From a checkpoint of a small mixture-of-experts model trained on Wikipedia: vocabulary 50257, 128 experts in each of 12 layers.
Below are experts of layer 7 (counted from 0) of a mixture-of-experts language model. Rows are named router (the router's row for the expert), gate (a neuron's input weights, with its number), up (a neuron's input weights, with its number), down (a neuron's output weights, with its number) and show model dimensions 192-255. Each number is 500 + 50 x the weight over its row's rms, rounded and kept within 0 to 999. Numbers have three digits each.
Before each expert's rows: a language model's description of what the expert responds to. This comes from a sample of Wikipedia text that the model never trained on.

# expert 13
Mid-clause function words. Auxiliaries, adverbs and function words inside prose clauses after that, it or which, such as be, also, commonly, previously, However.
router:536497492525459604463460627544465445561508513523552520518423572486562529532494483528463532442441503300520548478520446553439527396466587467448486476429523530568493604533477511547551551455550503
gate0:582434495497541478427532470468475547536407454567478533523493506473582498444483505515550477471422477549459491479613637519484538529577509494477491495442571475421477438515464574577475379563516453
up0:462490488467462518513405514471606482497527509517550497502455521564539532409462497480455513560565513572472426542539398518544468545519444530492537541539525580481469441466492466554513523463413445
down0:567623493504439510562511476474549528461456453509423434567430544439453480510476501556470512517486488512574522465464441434426516580476479535390530556505458500435461495518485527480452529560435513
gate1:514512517478492515524495503464381504521596515585414426501518434469571469531521527549481524487458521465515617535429448623602486465465466506500379500504539490562538584608447532469522498502556429
up1:518458520546445550502585520492603459496416534424565599485484573531372535438479463474531529394522487526514471529529526448469527491545546508487597502430557541465556370488539501502523522513453533
down1:523492362495497542496513523541616550372501462435452539478474511538485522558484447534508418520477518498484498541437452503482593503496545474461505520499425541535524557361481432506515503476567557
gate2:494553485481528541517491563533530523436414517420501502586503496495530474448507555473416509501456478506432552479490435553507439584619451475444559489442459523509558528529469488448468523521517491
up2:503441411488523507527512512540516564500597496541405440556507492522543483478552489553397507537420524413561461522490463516466414472538594503468542543566530408499575450562511516466469548524467543
down2:475503552416533552493456519506573624582526491464558544498474420551544488444422507611482547460552414433506521566450518422550555503445436507556483577545421523407504449569464434520559548448483488
gate3:511529463510506508521533465540513463407583530561478451432541368512544472525518495602498520484485527483624565571396484489518443453455569505537362522486520533505527619571530475494450474515561656
up3:544508467505548487560505506471458493450541472596406366558486417541580441512573456491465506566452498403548451521435573412590450498570566554564392482567526448511562596554505500462412411553520521
down3:519472610595468527467521499471482460618567518493540506495497540468558553451521548471430597505448458507589516505488497475466428470584531540427557524587479563513582560604567557567545485540511525
gate4:553503482502484583486462480432417603465451467514515504543529502606486482579507532456507477503460493464541574473504545483528492443510560490481539467455409473539412520508507504533463558465538545
up4:481555533453436485465460523442425425490558498540493507566504463597520503583553392468469452508438448448535523474542492476524422458438524538499459472531365549480409480583470473530485548421553458
down4:480574465558498503505494491454529528522448494566408564554564558548520444498425505432518374468483529489491399527500507504542540507525457549575518530477519495566482524452549432492499519537440527
gate5:425471629496506576468489414441593516507460468542513591490583468447453480613449526489425449528435490604501509528560443544524513523437548522511385490621426556568522454581491505485498532431467417
up5:407543543472519531449499517525533600535491469521471555515565508561436489511470496476468495547493510542531490500505450509549569443477636422559433489548516489553515609426434514457493442461441447
down5:560512506566468431541462461544459439530528511562474474542464468530610476517491561513473535589459515491369554501504518527525526515562540441481387527487460534472476527509589501545528475476578495
gate6:463483524501543522470472453455438461503553565590534537588587482451488507432412544540585535508479487453477548558553451440528529545581595434503569471441512609537435441536508444542555471544519610
up6:424546509458572423473462473513532466545515567579529506530509444501448507408440556464556517446499505577488466479491415452486485423543569354564486523508460560526452488515565393497478415517455547
down6:427523488405538435514502484439571428581469523483440461443492413506479525433462543568526512499519533488525401482496562435473475486536575574538493450441498463519465513500608424513480474547465536
gate7:550416445537517603523577502546477519537451555442590513567478496524509550433386513495493536495499503587537446547468485463494426439612507648515499469500445512482614486544525524517566508510518520
up7:565501464435588520495481542500443512575461482490562519529501565508456464422471549426519438485551506486511365467441571435439426423571479604566535572470463430470509536505486539476531464550454493
down7:506495466399563491610522486468553546561519453493563547481488526453488507465513527480523461473560560466637518539401484518486421506499579487521501469521458571565489535457518602499485501480569572
gate8:461500607467448459495493395419474559594532486429582568509539543558459482502549476446524469441552573482471553504479484569516518508503474454490407496492460561550550546518505499505485494479493466
up8:605529574518513604435551496387566483497472495501511499504471451547515474450533508555489470537450528438460449482428509547333543443472449488496490505460533411404495479509537552424486585510509460
down8:488543459432460513447520472642571535461408547552529547464459460459531463472431533545463508483494444475581534523523625489447478581493430504459520503467448474442458527502544481426543485538564547
gate9:554472515523519523555599526504492447413471488544591499551474474557519505436529487498479498479525558496531555459427508493411420450481425521460529558460516449517508467416440492562496491483493420
up9:571452442428544543495589506468548487488423485482522428434483555484454451470477534460599489541435508454548455495544521436455522515510546434561535517454515397541520484529479441559396489515459538
down9:523384518496458475483536527587530568530537461457556464518577472592420449450482476478501481594423516524508518542460620478478549538477444473491465606474487466610505480536420473462510485610510555

# expert 10
Clause-ending punctuation. Commas, closing quotes and parentheses ending a phrase mid-sentence, plus conjunctions like but, while, though, however, and, or.
router:437455364542491500560523535516550525529493519524502573368481482535520547494481482534444541541458483563565586512463424621548472487433598470456484470458468526559481479445495516577499536415527436
gate0:545415434518508514511431506542443535611459485431615616506521603472598461483521535495596445566414521560443477511526461553497548554516485554462571477517491520443436515481540573539426453525494534
up0:558598485483473553469429604452550481515494522509502491501497556480536540448463515519485522521587611536541475510509417437465445536469516549469516548556478558566427511467485474565539493503438506
down0:513601501450464554566510507490528461414501512446535553529456533387476458520426526456429562459452458467549537515441492457515512490502401479426565587505547436443411491521445564396436498582435542
gate1:528498515494485512509583534523493395517528583520408474532536406520516494492558464534475538496376488524573551566397505582548512492464555542495374523470610452491509585485477488473463475541512555
up1:472423472552475596442485480484515536444443523514492524409480599555443514522435512477571482421534532446514466500559453471496457529550485500487622490526437596573588430602536464482562514422463500
down1:538442513512480558506602523526628567454506504424532498470432486513459484529457408480493438414388487533445480530452459514553506489507476494469546518433506463504500461491487512457529516481616500
gate2:533664476479478607523469482523556525499435461534626417540590501414532468480450540509381487429461486550506605494486462586474464623479323463462552490496512617456591470471462555451494483538502537
up2:446507402503514488542475524493562578591583485630507442532510493500565483433525465548388487497450495456612466559492502528458469483447483437492521526635487501528515475508487500421531465537501558
down2:531427513374515525476426527490638491534477538463596541452530524531553455575469494529476590447517420492467483529346534480502533430425501527546422586492520502498541576542407439507459547545454580
gate3:490550458514524472524597473555510489411586522574446585470499429596532517519493464520501533481427490544581531542446459476570495517449568461511405518385505492490538513450531460523468484465584610
up3:481568522483531436561513481526496501490550499603391513540497437506537528499569440487467503547447504512551521537462475463534512536479554455543429506457536454455557505389539455534439434537559535
down3:493508557574492458489488511445457489571495580554466532508558513515552527489554617473471500598518461509511606531514537508474515573532526462431473528563528593577577538591534542524517499554439426
gate4:515565425508492582427475473524473542500446488478572452499551586557482470603475531472521475550432489488535549398454470455505494426542380463505449505498432497569446605484545497418459473521449535
up4:459574466468441517455511502462507393492523464540598443533468501467563504560483385474537471496479458525470573455506472527533442434472396507493442469608393525461513539553515483496496486456523437
down4:450570483481532485499481490521544617421595561536504521504521560532525474574332471505505451481489454546465428519536411466550478530584509486598405532521504511561455601481520512429536504474481506
gate5:453466638510519538462489374473570544543509455527580631431599418506429472633554551459477441553445483556579488532482480585478496557458503540476502521520484563546520431626524530516499541444518474
up5:407553562525513546400571488566479598477560439545472552508479473514427499485480545496535506575472548459539489486477533477466573518495637511549509504606555431492530586513570476463494487456482460
down5:538510494524532441523509512577550516532603435493450502534435386538575373546458511555454485534472527457450636493467546472490542523458551466548416503486487449528471586450545489441535492370534515
gate6:488572560466529544560470431492515473523556544506520497523577456511491497528443520522495533481487476464474514491615566482547521460579496365496524453463515549542487418581591420563519523506554590
up6:461548478416533410522385466523491468579522515497476427448450360483475494424445564455475510428524462574519448432499580476563449385565503360549483452465485556513536443531570414509484449514505530
down6:495562501356434460449451492426426445499446493612470457537474542492454528476483511576479557528534457504556451497510508436482494534512483499565543506428475459499555478544526500496421530563435460
gate7:517470500525512612571475520480547483548510480481527523528410535485524521471450521494490507495461479526525440532500516377491451483501494606509606465578450586528523462484560517502549504429520501
up7:564497510483536482483427544419511480613545485455498511507454507557412514484515503500479481388553492526476386505439558443483349452573480517515592526497522541502539446464512548497542500394473468
down7:477493471421550487584490411559579465612499459512526518421495455442548497468478523533485551493472499560589532512410534489525449488481562525537514479563553558525481480522527571513525489401501511
gate8:477546559483468477477498484403442510526566448519642590492496529569463447580537506431484485437500469497519554442493560525539500465507544546488478520473455554546540508544448521460445419456498406
up8:570507561496515556343492482447594491444515489560523459462527454517514497545542549541523488474438501436476438400429463543429532465396478415506489509531593498406465442452548408455553587431506444
down8:514543463388490548497572558561510531516364556633428532494469544481598429545492510537416454498439444471505475513468551566419482492473477529486467541498511510500427477490550497455505476392548531
gate9:464485487515528486514560515506524493462558508578503532519403496540519526469476434470483495432534532491465524494496468527474459488431405487467480537504514553451467461444460552518497467440500461
up9:563482459459471518491541427597435431491453486411511495471579525481464492488540541497526518585494460500540504536495478497547546480595489506528451457464480446489590480548507451522533506581509594
down9:540337519523467468478475476505456597594599576357483501598514541492384482445553473507433527568479575464574515449492569460508498481401525437570456556491514459504424523524417603498510512561494590

# expert 21
Relative pronouns in plots. Relative and clause words such as who, that, which, what, because after a comma or noun, mostly in film and TV plot summaries.
router:612491463537443432487622574546551460473623493459530434448473435542535514487483481523462531597546509411582471500452486455571522443409488497441457479510506492554475469454416462490550543468541476
gate0:586458462526530477458545455512464542610415494507511575536520520418571473455435533461615492545414499607458533492531476566510456558584520584438467528504590496496389461508461625552481510513515429
up0:548470449504487515442442552487526517544527505487562460522473510486612526457477518499454521579554581507494429529499427475541547565454516516482484550554524526556467462435484450502511495481440498
down0:496606509487450541563540529438467546433455474463445537592426530497460395476505475448408546559442412514578564447469516503443531557465437479423485548475515467460421618486457488369495530501420489
gate1:562528560487484490521468503538471497496519559568411490470544425541534450551561495542421486475424498452554610513443527593545538498475474499493376523440567461489575569537529507436479495491525521
up1:427445499552461584474564523448531438531492520442540533501495548458429550477437471517606549465546535521511535563501447467493471488492563577479633497514513553516525455514476514515562510498446497
down1:500430493523498556413464448506550553505572453463437508524524526563544575588509445590475497505466414525485430625465535516473520529442567465438512471521490457557541549562431443530533468531525426
gate2:548545485491492618439470554528487543477466496443558439553576587521548500487495571502454487442531478517537559492470422548454488627519388501417601483454476556510633522491516542485463524511506476
up2:507478442498486525492424547517530540535554434580470507534484532560495491427553517568432485509480503423638475512488536458448508525452574449478528554600423468485543567504505475456492483553486531
down2:468512474361529483528515458476577518555545543457585509545481517551533414516459547546448630497541492392502464524452549406508489492473547483531423630417526519492506511517460438495497480478535528
gate3:579526439502491427488585541548497493375582480517460532507468387559559473505467483528458490422499438477566512559430516462547515430486596453518371530405497513494506616570501469457470519499558526
up3:571529492504488421579515548464493503457520467544397460544420400452625469487517433492447469510508411442469462504475528425522558498537599438524423516432495478465572608525502491464459529546553458
down3:545489601484471484477494535441470477546518503498573550484482472477473523490416573447534585581477559495548582454512473564550496534525446559405527508536479588494514492463554547542558580485494458
gate4:480519544507506541459511425511462474504496470568551488490565590498457489615546545477503471570469459449575602386459490515472514421545464451477465477520423467494376488475488524435517490471503588
up4:470516550475458545460482455520420369448553454593585477577528534464487507549573445472454453555451461444547606450533495510485467442462394458522495464556398499493428472566381511467583496467513488
down4:482541507508516488459505516440535519465525475515427632494569514478470449549364420481493334499500519560538454498501459515523530503502524504542436530488488515466519569400530475504504550526474581
gate5:476469626482472516494463382497581431580383473651521630437595473456339494632568556499503429570472534495529514505549470543486466514420556646480508520604522590578474410518505546557565595430518470
up5:492514562490506476465472508551513537538451480526509540477533494562446522531530522487509498582427577476533451460493535467511581428463677506523509525529577552539458530394505527540568534470492463
down5:560520483496508420493535509415509567554522467500457551515440443560547457537477563560472428557469561544441499468510612464477515537440507498568450556461433528431549648458574470468414452478500544
gate6:538553603483497580522548412485486399476441528455492605502574496505466517517481529538547529451463498425527553561540524438529538523615584427499544458481486550546498450558523469556510505538505641
up6:497587555444512450487494471525493428508446494497482551478512399542459491438464557455520510421512489558527483491424517476505500456568515388549529491512482540503543504545569429501443448516445534
down6:457502564379490462498511420494411421559409495577462429467497509539472507479468460513607513534573427518515482444431518437537467529501525488493530468499491370511550436488562568445480585530421448
gate7:506496398535501579562426493505583496566492509464573512548461521531557527465460506479533468528494481530447381521564429445427389482532532581539582466550463567492486494488563477527538486383532492
up7:490528379469540482506353541504568509591545501482559495479411538480493532423509500487566460407546447526466311520516429453410352464565480498536590521471470508462421490476555499520501456409532478
down7:558564477435535466556519473520575589590440493495604575545495485445496385487513551495508499490465542543646473546451562425452440517445472535460548506426444569568499546498519569508451503472498502
gate8:500392579485486449517424477454501513544447469475558566509511522562445479598501548425537484487469491469553565449505502502610448522540507547471437534584484469551534498572429512523476508491497424
up8:549462498508506545379490521430568447497485470543528464496466435549539480577554573552506496478543522372447421465411475554432470419455460449500461470487535410425486461470579427486498604430517476
down8:470481479416479519496574475500530580532461511483480587478448517440504342513515559526415389511473489389548531471564593582400501558491535557494522501435457520467411542472606473357480510395478552
gate9:536565514545493475576582507508444546472515473556580539548441509569517524434600379533493507412515533461521545513479477513465438474459398508456491539507511537538479442412505507482468435502511421
up9:518458416445502542427507425532553414490450502436446478420508513480489519512388556507516533592505463505496423472521545461570608506576521493528464434557508423494530559572464485525539539503498683
down9:495316419444477460478484520510467558601588460456517497628539528451454414482489507526458477551490459451567419430488611475433501529472480445577446518507513440502442493542525575469479585536521493

# expert 6
Personal first names. First names, or first pieces of names, right after a role, by, comma or pipe, such as David, Sammy, Leslie, Christina.
router:583438428550441443536532528540506459638570531434494532405594510469628504524478449506508515453580475414415428540559501576494535565490528481465590454536578515474472492530383629564544544456556524
gate0:609386447533512488466496467553430542515438495520519511506553516569506500456457519502584474465414523550402527443484444537484520481614594576468428543490569439511314497489490537569479456548499436
up0:456435488496509497455491553514527459540480501457569527445519553515656501396467506503450518540510553522447399549447461460553551536490542507484544537541462596499492491454541418561493463487449478
down0:443647532490472571532498455438452550385523474547472539582486471461433407563479513512396648470479484491526610479501462398531573598453448522495444599520569484520434589531414456421503482467441481
gate1:483533563486496487494580480554439405484545535566450523489534464466549446408488475538485519493471495497502715566411456577591576487440493526498357505520607490514558607465424510506500541514517566
up1:483448466566488594458447544542589473488528541507416497531495474566423524470434537515564517445529525415534397491554480406419452584529545563507644495494509552553417441563583539443557458449468466
down1:541497458433490504455504441509566609505475449421469507523467472517474551627501474513482512414410510496467522570536497526449465516457507504464496526501576450510489561529486563476511442438472463
gate2:547614501521529622441558465556545519497464518465479439537505502565519462452406594491466526525542483549484574470510442562456497594557488525461477510484554556542523493587524476482456465501531535
up2:509556453541502506535507496495583525567574530608385441571486492523487457396479505525450525588434468422573462493548478500441492509526546497496449502653507468573462516558523523455476475551522562
down2:514560448420540528469474496461600539589521490436535477506463397542581422520472499547502549465545456427466530529466581477510541495478513445613353595508562448501448554584549483497436526486514500
gate3:523555453493505538477629462580527480358553545544508531481524370549488485466564449557471497478441437523600598565441517450545508483425510452529309530389496553503544570500498510493482540502562573
up3:495534572472502490543551522479532458431521513561473446534518372483518480449610375512462465527491463463527565498455543425541554479461562457548371468445521478472553544433475496485481508559517525
down3:519489581408471446482497534453445443567483550497452648469534484552537513526441511487472538550532427446631499490459565496548501493559513449497448548544402436435513504473438529531539522508499460
gate4:500468531516516511428488494470482519518513427482542367454506602511598491585496540469446479519409566496575582393445473430486498455481549469470381494414422409536461513457506458465457484485492504
up4:519512528467444478472445508515478432484598456532497441502519479480589482568485436467490427535445536451499513475537488499497414472444484498524485463455487473421449475561501466460490468478514473
down4:482538497542498541476391511474505541434524505481458552489555462452445579472423476502511538475461485566510488546555456476487478441458474494573412515454569546541528619470529546433459481453451488
gate5:461468631467515480483538330456575539512491474591573603396596500450445496574541557493486472529491431516558519490497499481523581580437478571493474568528515555541517457554519468512546540479525497
up5:460573538565418576479527468542521508512514445489493501555474408512467528527490510529529488485443551485480466482468449571529539426454597441529507440547596501468569552514549505600501486434464499
down5:527469390532430499506512510451493490617541503550445502587407510481549546555486521584537519572449518481464566521475502494506486530587497502515475463540505492458417495508517499526594472375571476
gate6:485498561499515550621501419474491487512567531508532603471556469494437473502518545559486508441526488447501524578529491524543526526562538461497507473512525533503419470555522421491502534527501608
up6:424534564489492457637418546547481535573521499523484575480477399526471499393477495499442500401520466603518481515448479559502480473464460454508495467571522522463487524518568477503472513488472515
down6:546457488381557426474509580469447451572395427572466455530515528555512542476533511533530581489575445466558452518448511449530481487514535461552569499439460473426490558549549550488458571504506410
gate7:533445470508523553579487422530476482529447597496570501441527592510471531514424527505524527547555440544459409583480497516506371429535482559512556503553365612553479448570526467479541463502552469
up7:560435493480531491532405511497463510595476557469579482428483655535457567503463513506551544499563470526395341545436556458453335427584515498486575529508356508545457413576553506515506401517572491
down7:485451483380534407564491488591564545574564452453548518530499537471534419453549554505531489562563537497538434453469545480528443465459482433491553539503530500513488452467564559506557464490451550
gate8:461463597467530480488470437408511520533485477495529605468518578541439477443524507441550486459446515485541513411504485478540548504449509504487389537535450550534445466536464450481488502453476470
up8:567471525565513589406491536479605441477533501562517400455490392561484492504551514570565543551551498381402489506417509495514462479539501538484564511574542357416450518549517515380509503474494465
down8:535561505414493615473533462464524498512463501478460586477432538469419460672440545494534433503495371449584575541468493518524484552538455532506482491514415501459392480392550464419528450385543531
gate9:560507521497508496482514497536509581465516421555552479542499451558479504502543522497443482441522469473503475462392470561425495493544402507480479477462410510490521455417556464454474385526486393
up9:555465375444491535515498462619456492505483601439562441448467656480525498430471530491549511601482468485508427523504483471562573492561484475526506448553446455521616354654500565498549489569498684
down9:546448481461498447475488547562453666489568486467558464553583515485537482432545498434514461537443536560590478437502582467445465541492539447513478496507487395534525510531498582505453470552537439

# expert 17
Table cells and name pieces. Spaces and letters in sports standings cells after pipes, like W, D, L, Pld, Pts, plus middle fragments of surnames in lists.
router:505494427549471490483455439566534474541443535410495428529386483497527532472457443528462532471604487502429429488544525459610548572491615531484574447488534488545526497408497539540540513492494601
gate0:528449503525532511527453451546516527548420514521428514548553551462521486487489471477599480448399587547465526482538487522483494524588509456463537539413592438409397448534503618560435463529507494
up0:437476469517494528506421564465517545504532479543535431474452562489613539410428514483455535477552571538437415535454476448486526592473545508496594565531498504443424494509535436502505470471448546
down0:494572510459467502548562487430454514435435476515408501573412473317423428493570534534420604511516491454563530435513458490495493566450474487454526582493456466459440527523524555451403551517461493
gate1:456556568474490531459515481536431548525443533594421446482491465475497451534586433548449505472472460479521586562414467577595495441448537495497345531476571406475524566501475542429479523494501436
up1:507422533577449525562518568423581402535542515461569553457497554510489562503440509479533535432503556481557520480539505444445464514510471498468663475487468631511570401538517487565551485478506568
down1:494537439553484544478550538586550520518555574419470437563449461539483547511514396570474495488532463519411486571515530500482524471456412453420469538436553547554480536544415578473528512550523487
gate2:527626483493517645457450505494561526420405493447568444542517491523475490506470535464438485480519498514470552433443459530544497548530366489454543474456511580515579522500473528420458520522522442
up2:498458475512498474525547530538558514645594468586484467532499541514578544452491513578457524498409533422596471582492522535392495519483608502457474515572475493468568494495487565501513493526538600
down2:520496521421509538531501444443578485583502526553550525425515520511533418564433495536473636506570483455452557524390521478498520510443496480461400518508475598530540482507463429554525501483522547
gate3:536520414519505527464606496548522484404515497521434513474441488545556480517522495584496486483397454444542484538476550490546478450439588481507368519395494525528493573521528512483478505504586579
up3:514574494486519535470504506504470489454450492549367450536460521498540473501547509530513487541448453409484447469412574439565529490499607508533451572490555477518509553443557531479456454556479505
down3:468489531547517459533480501460495535443484446548535557498538501509543521479549600461518563530515503466613529565438520490496497570595559592488552514543510482489582519441630457528473515424519402
gate4:495559536505493598458565444474487516548506436562593518463514531610463495597506484477534490535485519447524626480522512519494559480458503434498466476468434525534481523412544482517432539466470567
up4:414581548458434513514478499434458421524605448536589535557474456560536491558511368476508457505534505432486571504572538531567473422403472481512508478515408558446471453506480489524488532436486498
down4:518542467475583457525510510458536552448484515511482547536584573435518512486494460452497452473438498584584515554505498535541510473542504453632530579484552502503512563468487513487439491570408508
gate5:465509577492494498466513393431595477560487451540527562448510506479411487578544597465547420510452482486556489532493488533548496520469550547516451489601447527503569440530542536563512536444492509
up5:399539572529502511507526507565538611519580477582544561473536414572482491521528503481518511516508586500551457450485468475548581440515620422549567557525566482416486465511565494480449543452456457
down5:486564472501497446476472416498519508579517432463448438512408389519513481538533522610449509565381496507408517543468490456480376496522477455531424532493463502496490534492570469497416442393507544
gate6:420544535471510542571526395495435405556530569530517576553572483559488494494431509545507540487497508444478517592546505532525574447533529401516507468504540588512462415541580408563527518524531655
up6:397568555418529438516461437541469458578536532550441554475493371586493498399448559452470517455511523589484458494432488526477534407524494387570490479514514553477544450510624395559476452509487543
down6:512524512414478463483519510463438433521434413611483497533534525539503531437499513514578532469617502500531465445476481525517520567490564478519581450523507397479519529451552584484504514527507413
gate7:534473383524487610527529538497519466552447527489621557588510503497498594477434456478492512519555513605487469508396429523483443503511442570495524467532434538478537600477528507527595560472516476
up7:496512364429559545529441525452507478557482544499574543492441546525406510426476502427495449423593524577480366472423507473466401484572430540542556530535444549486516525476552498502483485506459503
down7:452487471487488473562442418501521564573508453501556442522540401471503452494424510467491597444541522514536479526395583467448445544471486433558443536468487479590500576430482569458486512536469520
gate8:562491557497452496533482429476431526516476457533489515552569579561430491575614529440547486404462433463520533441476538562501481600482452575461381476466509489571549549556407492551518469455549372
up8:508489523515537554328517524419622489483502494464594485446438538554575497496478506555475516546506540408439465505418416465452596377441488401486567522547517448395455473422578453432493584469487538
down8:527483358348482552478557470495530441560429530528463563555400450448476455502475500503403462524445461458561472544517463472546399516607463518462545543477452510498418516551560461424484486421512565
gate9:481518512519523477505520478599471468488614484522556482601462455571575553428562446497427532497585587601520612495426514545466409503483465530470472521508448512420505498439526513538508421548515471
up9:537480446482477527511558502534534475493449483501485540393546563446438468565472505491593482562403470394501454527564466492597630468517443487520495470492566486531553506529427502473505525472500613
down9:461469441528410485440548427490504646455513396486546506604540531559460429466456459427461532551437541458524528513506582522495529477459522514513490601489557375522444512514433547488482503517525495

# expert 9
Article-opening first tokens. First word piece of an article's opening sentence after a title and short description, such as The, A, Rock(star), Good(ea), Mc(Bride).
router:538417445574450453544569433369448501530546504480479521465522557557541552494471472541560535601488425491466462475529512531490463573563455480476431444542473488495474478498441536524557498474526470
gate0:551427452482498494530501508543403589547420494508509557563558561505608443399509532467591447475415511582424565506436495511468447501537446528477513477454588505461500477491500681573475474600466466
up0:512471476522476559478474566453606506490557471402411561522474548558514516409496474514463516520595530504491523588490424479533510599401508531505503558518498578517398491438529457476563467475438527
down0:495641558544550506533494448403490521465482527475461538497452499346507466529493558445428566527517429444545532473529482475467530572481439457504533536456449424444437512458469493464482515516477499
gate1:507510569492486514538553523480536445452485531570492523564583384488537464522574483492500479518409567466476640513370479584543575491416543550495435513534609503457556554463504514474522487473509530
up1:505423533499545598458477546446592490494442477533547503533522592550443461494479555459598448468494545419472477529550513414432471599526553547556596561589509550514504444610579456439534434468363445
down1:542559416450442475486534457459569538533474447489471510532466413472500511492478451476445489502414489534514516464515511548445499449480435398399515525463575525546662499471475514508445469529557475
gate2:545563491496519543426484470566574494452453501436501463473548507475488476503487571499504485464472494527519577524522422511370503552538409475471498491439516588571610576494422508478468501533545521
up2:477467444537459444532523489559613481581539472551443460520497443448483475464615504549516484563457544373635448592546471452347520487493584489491526511556442512501544540503490497477500506503563574
down2:429488534430520536523507497473635445572483540425508491451524499495538395502434502569472560396528495456434451562452557504469548453498455452606441595479476545454503491505515425477475486476510597
gate3:554519412499529557452492526607536459438598529453440432507532390579625474443487459582538493462473476491631508668480557479482430488486553449520396510424545567460503584524521462477491534443598594
up3:585478440474535530489447571557541464496531496499393383511538458572608477515543443505507462531432522464569459609478554423510490529494533490539447492514499534539581549477526523438444473543555523
down3:496473588509486438515457619464466450655529503443463496464528541525512563426494550435476576537528497472524570575517482483487460573535471504465493546613461517521462501535570471598552529518449459
gate4:519524495496496559408515548491427538476476479554524458480555511542520478546501520456500442492403553477538521464368491506407443453518495380495421498444457451430480461459505516530443525538487543
up4:478532456487438530527489508451525415473644488562655472585483463517536505539550384491465489506525454505508546503531501503580473377439446537486495506491422554445466434618466484460513491486551431
down4:449520367534477515527504501510524483497479543513490553553516560491484509448341484433521459499379422536551476591544528517524485482551503478531475521504521534500541585494505547493473526532499567
gate5:492445751490476500429422375518643435589556426554559635432561510441428476631554580483492471482411469486523494447510494497556452505489497648482448504576453500527582412533570439530529499504530464
up5:385501623553526575472520486556486609492506522506521581505523454618489511530510541493565495558522598486551483553513469492516658503501582457549529524566557510462538575594543477501447479438491498
down5:529413451586431448549423534512558506515476501518510435541508552474586589592512546508434459532385537477467487468541558494429452499555514512475401514485459513534529635485531568534458465459560443
gate6:471517530500518531592514480576515418485560564483456593527580443477465481505509492517510543475466529467527565586538507530539490557589543430511553461506575557514438457625520457541518489552551674
up6:461516454446524409619428544602525472582507550504455493487511353498470489374476512467420538434469488646535459557409523570483410465517440378534470478594531552421529435604609484521496465534480546
down6:502554531340467494436518537507428408569446440551497434527561429495435515498461499554561573468606422484473470474411530476509490505461457447522516482511496473476515495559514574460498538521434419
gate7:513474418536499590536480459517497519538510512540586576565474505567495558446395502486507522542533453583493436498457454467482436530511458639501519463525408525560477511521612432533597498464509541
up7:505495434454544494567399529521533517667538489522535542523448574535449511375450525467571482484548459485432393558465550433457407514555447523526486535523467540517383444514609507521560447491490544
down7:492563474436528474628475437448584561532467502560532581519549425465548389398531514478463511479517539585659422545455523542479440462486464491457484524462442528545525550510478492499481551540519531
gate8:444431598474457496541388500428483560587468511477474594498486653479444505438530495442489507352461561455564553365598541513453441452471460484490402478445522558559454531541439497489480449484482451
up8:591473518542518550407591458490535453430539497534598449452473422601495453598570538549592514583559535387413457529454469520486576439505456506493491508567528398419528486500562418452484586448535463
down8:542505440353394540477555504501510484469365531587397499532444496451464498526463488544412477481481472425621523522543514536418472504521492505488523506491434462496462533395553519421522514417516549
gate9:518469457481550417484620549532479530504456452515556548560505476525571521495476450475374506487591428553492531439376510576514471391514411507473496533504480466540586476394427493469462426563476437
up9:537434397440494591491647476518450468526443507471506567478549572492498493567432506470541508543573482436483459523534465516592566411559505484521571468446497473450564489520393456518513505504509641
down9:535524402471520429527491448590540538466512400377549514516510498492533453510475467487437469523396505489555484398456548452493496535483544498489453496483529459494437478504427511476497519524520511